{
  "n_layer": 13,
  "n_experts": 32,
  "d_shared_expert": 0,
  "activation": "squared_relu",
  "n_empty_slots": 16,
  "routed_scale": 7.68,
  "init_std_router": 0.0106,
  "head_dim": 32,
  "init_std_qkv": 0.0283,
  "beta1": 0.95,
  "beta2": 0.95,
  "lr_head": 0.0111,
  "schedule": "wsd",
  "seq_len": 512,
  "steps": 4873
}
Below are experts of layer 5 (counted from 0) of a mixture-of-experts language model. Rows are named router (the router's row for the expert), down (a neuron's output weights, with its number) and show model dimensions 0-127. Each number is 500 + 25 x the weight over its row's rms, rounded and kept within 0 to 999. Numbers have three digits each.
Before each expert's rows: a language model's description of what the expert responds to. This comes from a sample of Wikipedia text that the model never trained on.

# expert 5
Description: Noun-final pieces, mostly plural, like ans, ents, ers, embers, after a short stem: fans, arguments, documents, receptor.
router:500506464531472503495513497525521517512510489490515456500508515522467513500519490503478496516464506494459464533563478516487476523472503430488488516462484451515491518469495481512501467493545506462506499497520518478498484497484513507483564485516505463531559503532526485449530508517474528462501483522487472504548572505531507544461479507526520485509498516487460505485491485514489513470508
down12:553444527538538508527477478508493502498484521482536531505485465459496472513536458499506461489516511492459482480499479490479482488537511479505535521525483479548518493527486504512511515541528496474466490489487486496480529530529483519483531505530516496459504527462510504504490499517493452506465526520502526478529479531486532545548546470468514510446444478470483507523515494488499533498502
down13:495458532517543513489502518442489412488468499483500495492569489543519526487446505456506472475486534485509490507531488513507481492486462510543504484485502521493484505478498497499485507506514494496547481498498517471485509554552490457490521512497510512473462481486528499537506532517518510480469484475470477427530487501474532501488512470472511505500504482525491516501513497449496516514515
down14:532500493536526467499487522517517490507488501478498515509526496519508492532563484477518494494485477513512516533527517499499523452504467483527493517498503521541489540518530497510494546517504511507462524455498473504512520489533504540481461475503468472511538460494507469527482546554499490500530535525526544467483470492527452540514495481469518486482498470500519509516477486433463515441494
down15:518566527517459532509537536478458482512498502459500487491487510503491486491513466514471520470489493466475533466488537498524499499467477498548480493492521531497446478526461534531507528473477522503543491489553514487513534490508528502477539464452477506514465523541551540468484508487526446517486489509520474527484508504472487496485497543474486532533490485495499485511523491495485514508486
down16:494481526494516525526437496474450489492473586488478505535500479479515504471504504549461447500503508497489492527514495497515510486534504530523449501469536457486499547469496483482465537528459483503462502482552517472553479505487480491541516498499512474498487498498542475477503520500522544520466508503499499492496489502474480484521478501485496460494523479464506513459514487530480498517531
down17:499507485496475452503500460496498557538502513471491480496498477480486441569514483500499486472488510503482483513464477490509498490495545497488529530503463491477506546486511506491492489495507505531522524543524487526495516500518490522519483482487506474525526483541475526471477595508475516510496500470515433512479464530528455501501544477517493472503476452537512502508468478515496511510476
down18:509525500503503477491467453514465525486472546477518500477512455499543525480513479527495510500546491509473490539501469465473487469501486495486450475544520516561526485510516499465496496495508512475466503520511481512463479464509456447503521494488526525464493518506491521487483541473449482485484500548506492529452471481504480498462494479496505516515535505450488508517515514498486563538500
down19:493517531479529545509512493505509516509467516531489507520485504492454543529513490476471471515446516483532481498501449504472531474489554528506472527491538504495520475487480486481472496504536519519453455437494473489500517482508473479501496563478497524526504490485485523531523487518483501497498504487535495495516535466485493533508503476437517468502511534524519448490504484482537464502549
down20:513536501466485473522521521488474539517508444535499512504520464488480495466499510535467468495526533459499562508519490462502483524464477475464547510502538517529560493475518499476490481457537502497504508493537500481467522493496497541430509511535523505483517497525552489497490513532498506507496494533490492496530549484495505505480494481501532514522533513481509464510537513475481462483469
down21:478521473507518472490555468517482515479500485487488417505513479504472497533494495476469503472497519475500480530460485502499522512502481483520529481492503461507508499505567469518526521501530530447508512494492546499511513476452495501515496514475511457471557470483534503473468473549512480498516549482490498490485477495455482525495515520516502471521523473500507474511468503488547459540521
down22:552472505503524462505496492529436522503492509482484462534529466497498514458493545542496499486531477500445522489558511487478491523519498525503512453523502497455496482490509522468455497519520503504506481522529503536483567492514469504518499454502512495467492525486506492453527488476501516515463489544538494530485501518530434493506515497478477493513498502489501507489467470546464492483496
down23:521520507486502511488545534555488510479520503500497489537497513504511511471478499464503489547480462467512533480499503520491505509489480480411487489494556493501477513502502492525452498503501506444498460493495459481527507457494479502516502493473467521491522539478484486475494519461538532514512522473494488523473484466533478485533527540475495505525486527524508462458462459517551521481500
down24:516504522513506506550480537480525492451489484515519514522535506509507460522492520475474498499515471458511485471514512476494519486499497547454476503459484468479475508455541481487485487526463488502492499453540519459489493530545488473525478505509482507476525480477538498553471488521479435511522457531457487507467519458486507494492499507524490496486517536529522509475517461512502455495539
down25:518461448484476478492519493495542476460509488459549498512494464498503512510506517500496497536499521472499505536517474512489486511518491452533480523514525475478482434464512499568490497540487521474485517479542500527528512510508513512525480502501504518493488566516481514471518509581477527508475512490468511506534477457491479558505522505514513515495493505528451526499482476483517522487494
down26:504481528473512480528509491470514486504501532488457520528533541481518532478514519463456436464469537478498506512479511515498516504516484535490475469514472509500505495472471473517457534518494500507537478500485444493523454459511470487486527531521514498481503484488544535490503531461496507495533538476457505473518472460486518501513478478528556476478539505514494479469502442517478497496511
down27:503516471479529487474542493534477498506513464496488471481478465443497508530497479496499509518501476502502503512547561481521507500494527505512503489482527508524518470458512504468520546503521520497536498531557489525492504506604490509530548505514493504533505500457440541555485506512500482507467476532516514491481508536488461520502492504519519502523475507533507469483498495535499499487516
down28:492492533483488486493524467464488473507515494499520501519528470473492560466468434498489442505509515486475549508513512516528485558512501497517507484538517500492501501502469538533496534485548496529470535494511468532518503487515517475410523492536536483526502523510492516521477520525448470517510486489487493513523537533499480502540488513498495499498483448513469498512493508464481489489520
down29:527484454481450477489491468481465472547511521514492528527485494497477501486505531427474472502470506489538486495490514502475468542489495524481501472508518513535499521490486526535479488501543514499522544487492491547486527426472462496525531492477503512519503509465553477501490529564518501506511501516488516442541484494491522491493498490495497492514536508479476467476499495455516492473482
down30:513498506455500481501523529456517527482516538490512487507501496472514472485496501467486475555482507502448527469504491472532471510521449482505499504515528509498554572509515508539502529508487525527500502493524469490533534498463477506492468505501518526521512521482462539499482549542518513465478508484498497486519502486512540495546491456483500457494509469496510457505449522493548452505502
down31:491501534507442478455493468486523489500495465504476453500501522507502517485531455488488529529494510537493505513512521490490493491527530502478482530485552492471476501510499536468526502474510523490520509467549515518466497417498506455516523475508512530483497522529485509483492560506507472500477523529513503492466501549500484484502506466539444508495487573483487536517475502529493507481521
down32:466476477488457476492508484499526483461487476521532473514524528471476505489500510465488527505487507458550536517500534477501525507515539529495455497468513500484498559498488483529503518491495510511509527501527523515476498471542492483446514548444472470565483476517486484490493435486493493541515499521522537493467545474514515498514453512519484537513491494495534502506498498512529520532472
down33:466535510507527479478478522513542489469509470505473513498518535510460533522520489494526473461495549551542519517469503501496471506531493486508483481484489477541470521505460533542509524473550503488455490460495509503519502494550458519492497462492481520487449526501478524492473544549518517495511548487527515490487537505499503536484509464493495532516470483487488486544513531539521511478500
down34:475508477491503486518492483491469553467454501512491491440478489515489520508505495499473489526485500499504464484494448521488494507456511481518499474470514521470472475534468513536522453477519518511477529537522526519517513463547485482513499480510510490481458466511515514495498499467515473498507495515550500484517464511499487515523515549500460492565464547504462467536546510551491535519494
down35:509490507504487452517470447494496488487468478519474537483496505538482516536476514456528499511477500493510488483532462492484519494517493512463495486484510479541457511479518499442512499479497500499464502499518472502518497468526497498525501501501500512473524558455500488493518536506480539550558503498523455471564485532463547515491528497528491532532518544483522509489476448522469493500518
down36:477459510497495491502502548481490498515486500491459500503507511532492549482490505486479472475511506516502478519494514525493502445515539520504504524511495464482565493520529527465497482451557501507515460518493456488491507525481469498484481573560476494518515524497483473449465499494524506461514546528494537502479458541546487463511532520507496477508525501489531495511504486516512524536488
down37:532511485494495488527503488513506484483491479499497509482487528476513504517508490537515511481506485490498456486497492487485509563551531525535512533510495502515485487475518505530514502502456451451515488476492566494510496508544517525483493485457467505490487485515503466473519457541539524525486524513443491478515508480441490568424525492488514495462515478523536510483498488504515495484540
down38:486561473503537499511481494524550522493544503447489472505499503511473453481502460528481463484508555471521495492469499480472495497488507500423509496506472531464542529474463476469502532498500527491532480524430511509479500450492515528495487523483490471517533502489491507521518508509515520489506547485493491495498496503464544496513499485504520492487475537513490438509497462516484525509515
down39:480477521488505491470513503496532504525445500482505512502465496457477467516457473516525555535518516486542514522498564491496498503541511486538499561496478481531456485501493530507482495475443520475540502536453438491520495503502485509489496517500498486514508502533529517486479558499520469472534521465515513513495460481455538497528485525514517499487504506503488478477479459496469493498501
down40:528479493491470500516508454511552475532530485512482504521493488499476513496538480536508451436495526489502472478512482526491533516453502483555479496465515546491539502497529448506478488523492477469508535501502532556515490512504472449523506467526530504495523491488506511528497488501519443512467510529489523453492489486505480495512509542493516440492489459506509540501500537499509485468511
down41:489474478500503475505522509525463526481499485495463489479496480509475497548522499526520495477520500475585483494486504450535500460457495460511529479503498524501543533500482529523476531477500520510530496458490544484482538488472493480514478516544480526554507498498478526512487535513501448522461503516497486535494499487513495490531463591475517502502464500505486526494482500491522495507485
down42:479447548496501534504475541497488535543515520491528522529490491466531499525480453474509459499503509489525458484509483487459505477531488441464523495484492501490508514469533508519495489504498508499495510488455479458507511516508513557515500513470480465531537537494471457485464547474505519481491499489494488502523488474520505542532451479524500534468503531494477461509469526536464497497522
down43:484503497447477492503472493481508501521469468468467502503488494472510472522554518548512475443513523461533460471482486521509504458466489474480558512461493503497496492471528482522503526484506525469498493489508482484467493529501520468475511521486484496480492504501486468476509461544544520485509506499460522541449470508462500518453530466493510504489472468531516507507479482520486572506505
down44:521482525517492475492559528530549486530503528498519536512514431456512490493530518527491494516498463529524477522479480516501549411485513486531497533483471530500506489516512501468477519467525522485497447462453488471509513457496504481517501518529526525510492544493454505506511541476515530518520490495495488530486498470494521483485508532467502508496520535524510499492454500491502497514516
down45:508533485469490525498512519522478483496470458486499539468495501501478495518495493485501467480535534492483496481504482453481507471534477499484492489475505509532500486493470479498516515486513557517478491461462512481488497500488496558464474467485484539510490500501493499483512473500532470505527547505490537489546527465466513500490491470577509498544537489487499446500535466505559495534559
down46:558509476515535486521506521505523501472511521477529505498515518522517512479487511494450487498513489512507482486482520489515478460500515510495530507525476481468555484499525484479478518488466536514507483503449506498516491533477473498476460504496562516447530527454508463484488495518463468461512488486567510537452467446527492460526472511487468540482458477512505523491478506501521507520486
down47:503508481486500508443502526499475512512497469501538536537536511501537479515486562486474480505509512515468506483530496503541531502465528517490480465518500508497496493487475454480468465483509506505532508457500535480507475510514514531550430453487495517509478488476530484434516490493500495490487508512520488527488494521504552504508476552496489498528502534474516467477435458489529524494509
down48:460499535476480451530500464490477503493486536510508527534527541527462537499533508476505519509511504457489485466485485522489501524515505523467520476527495490511489508508513479522498521500520492488462505515524469492525436416507474464497493490465471506516474530514523522490500512506511527478498494493486479493480514506547502471452517504496519484516530488460488514498532471525411533523476
down49:526474494481506472502523556496507466488488508489453499504520512501516520499474507474518493472493511513498488437514440490473534520458511503510488473510510551474462459495480483435464497487472468493551553508498468470528518491474542484472485512489545505493534535484533501531503477484498546488499485500509473478469443486515509483556534491522511500478495527495483494479470506493503492526504
down50:477544495492471516497519439509464501508540515490491505507514437499419489510490532486491478504507524483525484494485513476473514524510503515451537511493509467481490512493492430513514490509545507555492549521524523481521515518499506538493491491506450442475499495479493501454500517530463524540488531499530484479519516493493522503536542460515465493504516498455497481494504508513482487490489
down51:528515479524551487504490474520490512487536526418489489461485471484473501519507534534487489503506514519475528485537468518453524508517492499482487452522518495507482512495526493490524534504492461486485528511486493509480527481477459493440480490484511542482465466480550498497502497525520493534498548553536520509531497505481463540483498498530496529491546490510479529484467492504530458480525
down52:497517540531480507481480497483500458478517480463523529513510465477507495486485543512520502497507490529467509438496540512504515526518503483515515511498490525503510540513500409482504530524476534553508483503476513479498512520530493468502464470535504489470493514479508498439494486508501517463516520464536493510459515499544493497481516473468471438499470479524485462469485507488552516495529
down53:526492511505499473416548507486493498532487491492531441450519518506507508492520514471502490530543498502484439455482550477470511476511539484499513487483517521513510493541494557501487546471541554537507523503504486490495551494514521495507533511532517489478511521488478502508500481476466482471472496511498516535527472525482455510496508534483522458515528474492515477493507514520518505520494
down54:477481494472481512463506511484507500519501519490501528534478546492441469537517456499442477513498537480479511493460503476513504495486510468491473527446528496494482516483447520514543468488478510496490479472489539529510515457490539508519537474458518487538511504522517471511463499478490523459478495516468435475526501480492490497481513518494537513503523493465519483535478540524552503495491
down55:529509466514504498482449523491496501503520526500514502495490543484525498520535509417445515538514483488514531456504511512483526491491490494527490482518490511489521525479542546492467509493468498519514520514490465536465500464514505499508527531494503458501525509506493474461517457513484543467519522472518515501477526464542544476553503452511525503498459466511507503542465485498534495467493
down56:529485488507490523504552498482520508531486493484518483492503532481443473528523508461491511515522497515507507537518499485521454526517512535510526493505533516502486507519494491492485515515538521505495479551525516532518521481515530497529472488476504433470445468515496527515502566489486497551499482516550511508524502522487493501522522523471495517567543487477494476510490482507487496510413
down57:491481498509484511516465508484530508491479486494543477460532524510521474501516505512483485495510526499555464511489531524497479532470478491517533517506473497499481541556539516487487480493483498442541537556537513489465476523490524513531480563503463519471503505495471506499482485499518487510528463429505503520509488502522514460458485529563479480487481501530512508502476482517477526530479
down58:476466455500525476505490512524506458499471486493520521483489522503566464514464481473458509523468480546490454491508540481527547494498544499519471458496482497498555487514493477510485508470488558476507508480464508490495520546497471470504449536563512492526539503502445506528498513487487464471478511498510492524479499506532524456519507522496520456488495475481485492509497507507499497503501
down59:473506542478477514484534515501523460477539480511487491558486539521490489496512509456496471493487532464496516512538541539509531506469546493431468492453525492500503526465507517525457483497507478479529481493483465502513526499485516490509525550525501516535513528486504528476496456485557546500505498523528513496479500504487508476521479500470502492501483456514505472494519485548439491513497
down60:493507491513519487526517441440517499516503536515493496500534489480465472534498494512489475515477508491516524478485494472554470446465509510469448475462539452493494493517502473526492542495530474511485465478485511524529504516485513538484513472524482527549512487485502478535489520468514524501528503497499508515519555468498559521493467465485488488540538488484507503539537483490467497467487
down61:535516493504461507446524543499527488536552510501502526539541524472522528535493478438482490473504526474492488418488514462497477475470519519505527470491465503492494517502518498503516503496488512491534472494506508484549488495508484500497488482438501506534491479499484480504508461507543515503507463527513532488503532496470516487499532493486494465509497508510526510494552443472527469546479
down62:495497523523522510500493512465492507520511472475549547465516521496527509493441482490503494541546457511517479496526550503492475512512466487481531493514510503488476454492492469469514508535510551479464478494484519489511506504501473495510516516472484446499482508525491532559512485484502458457484447478471507495496539495448484491480437512496493455509537517493544516495521529472492481491512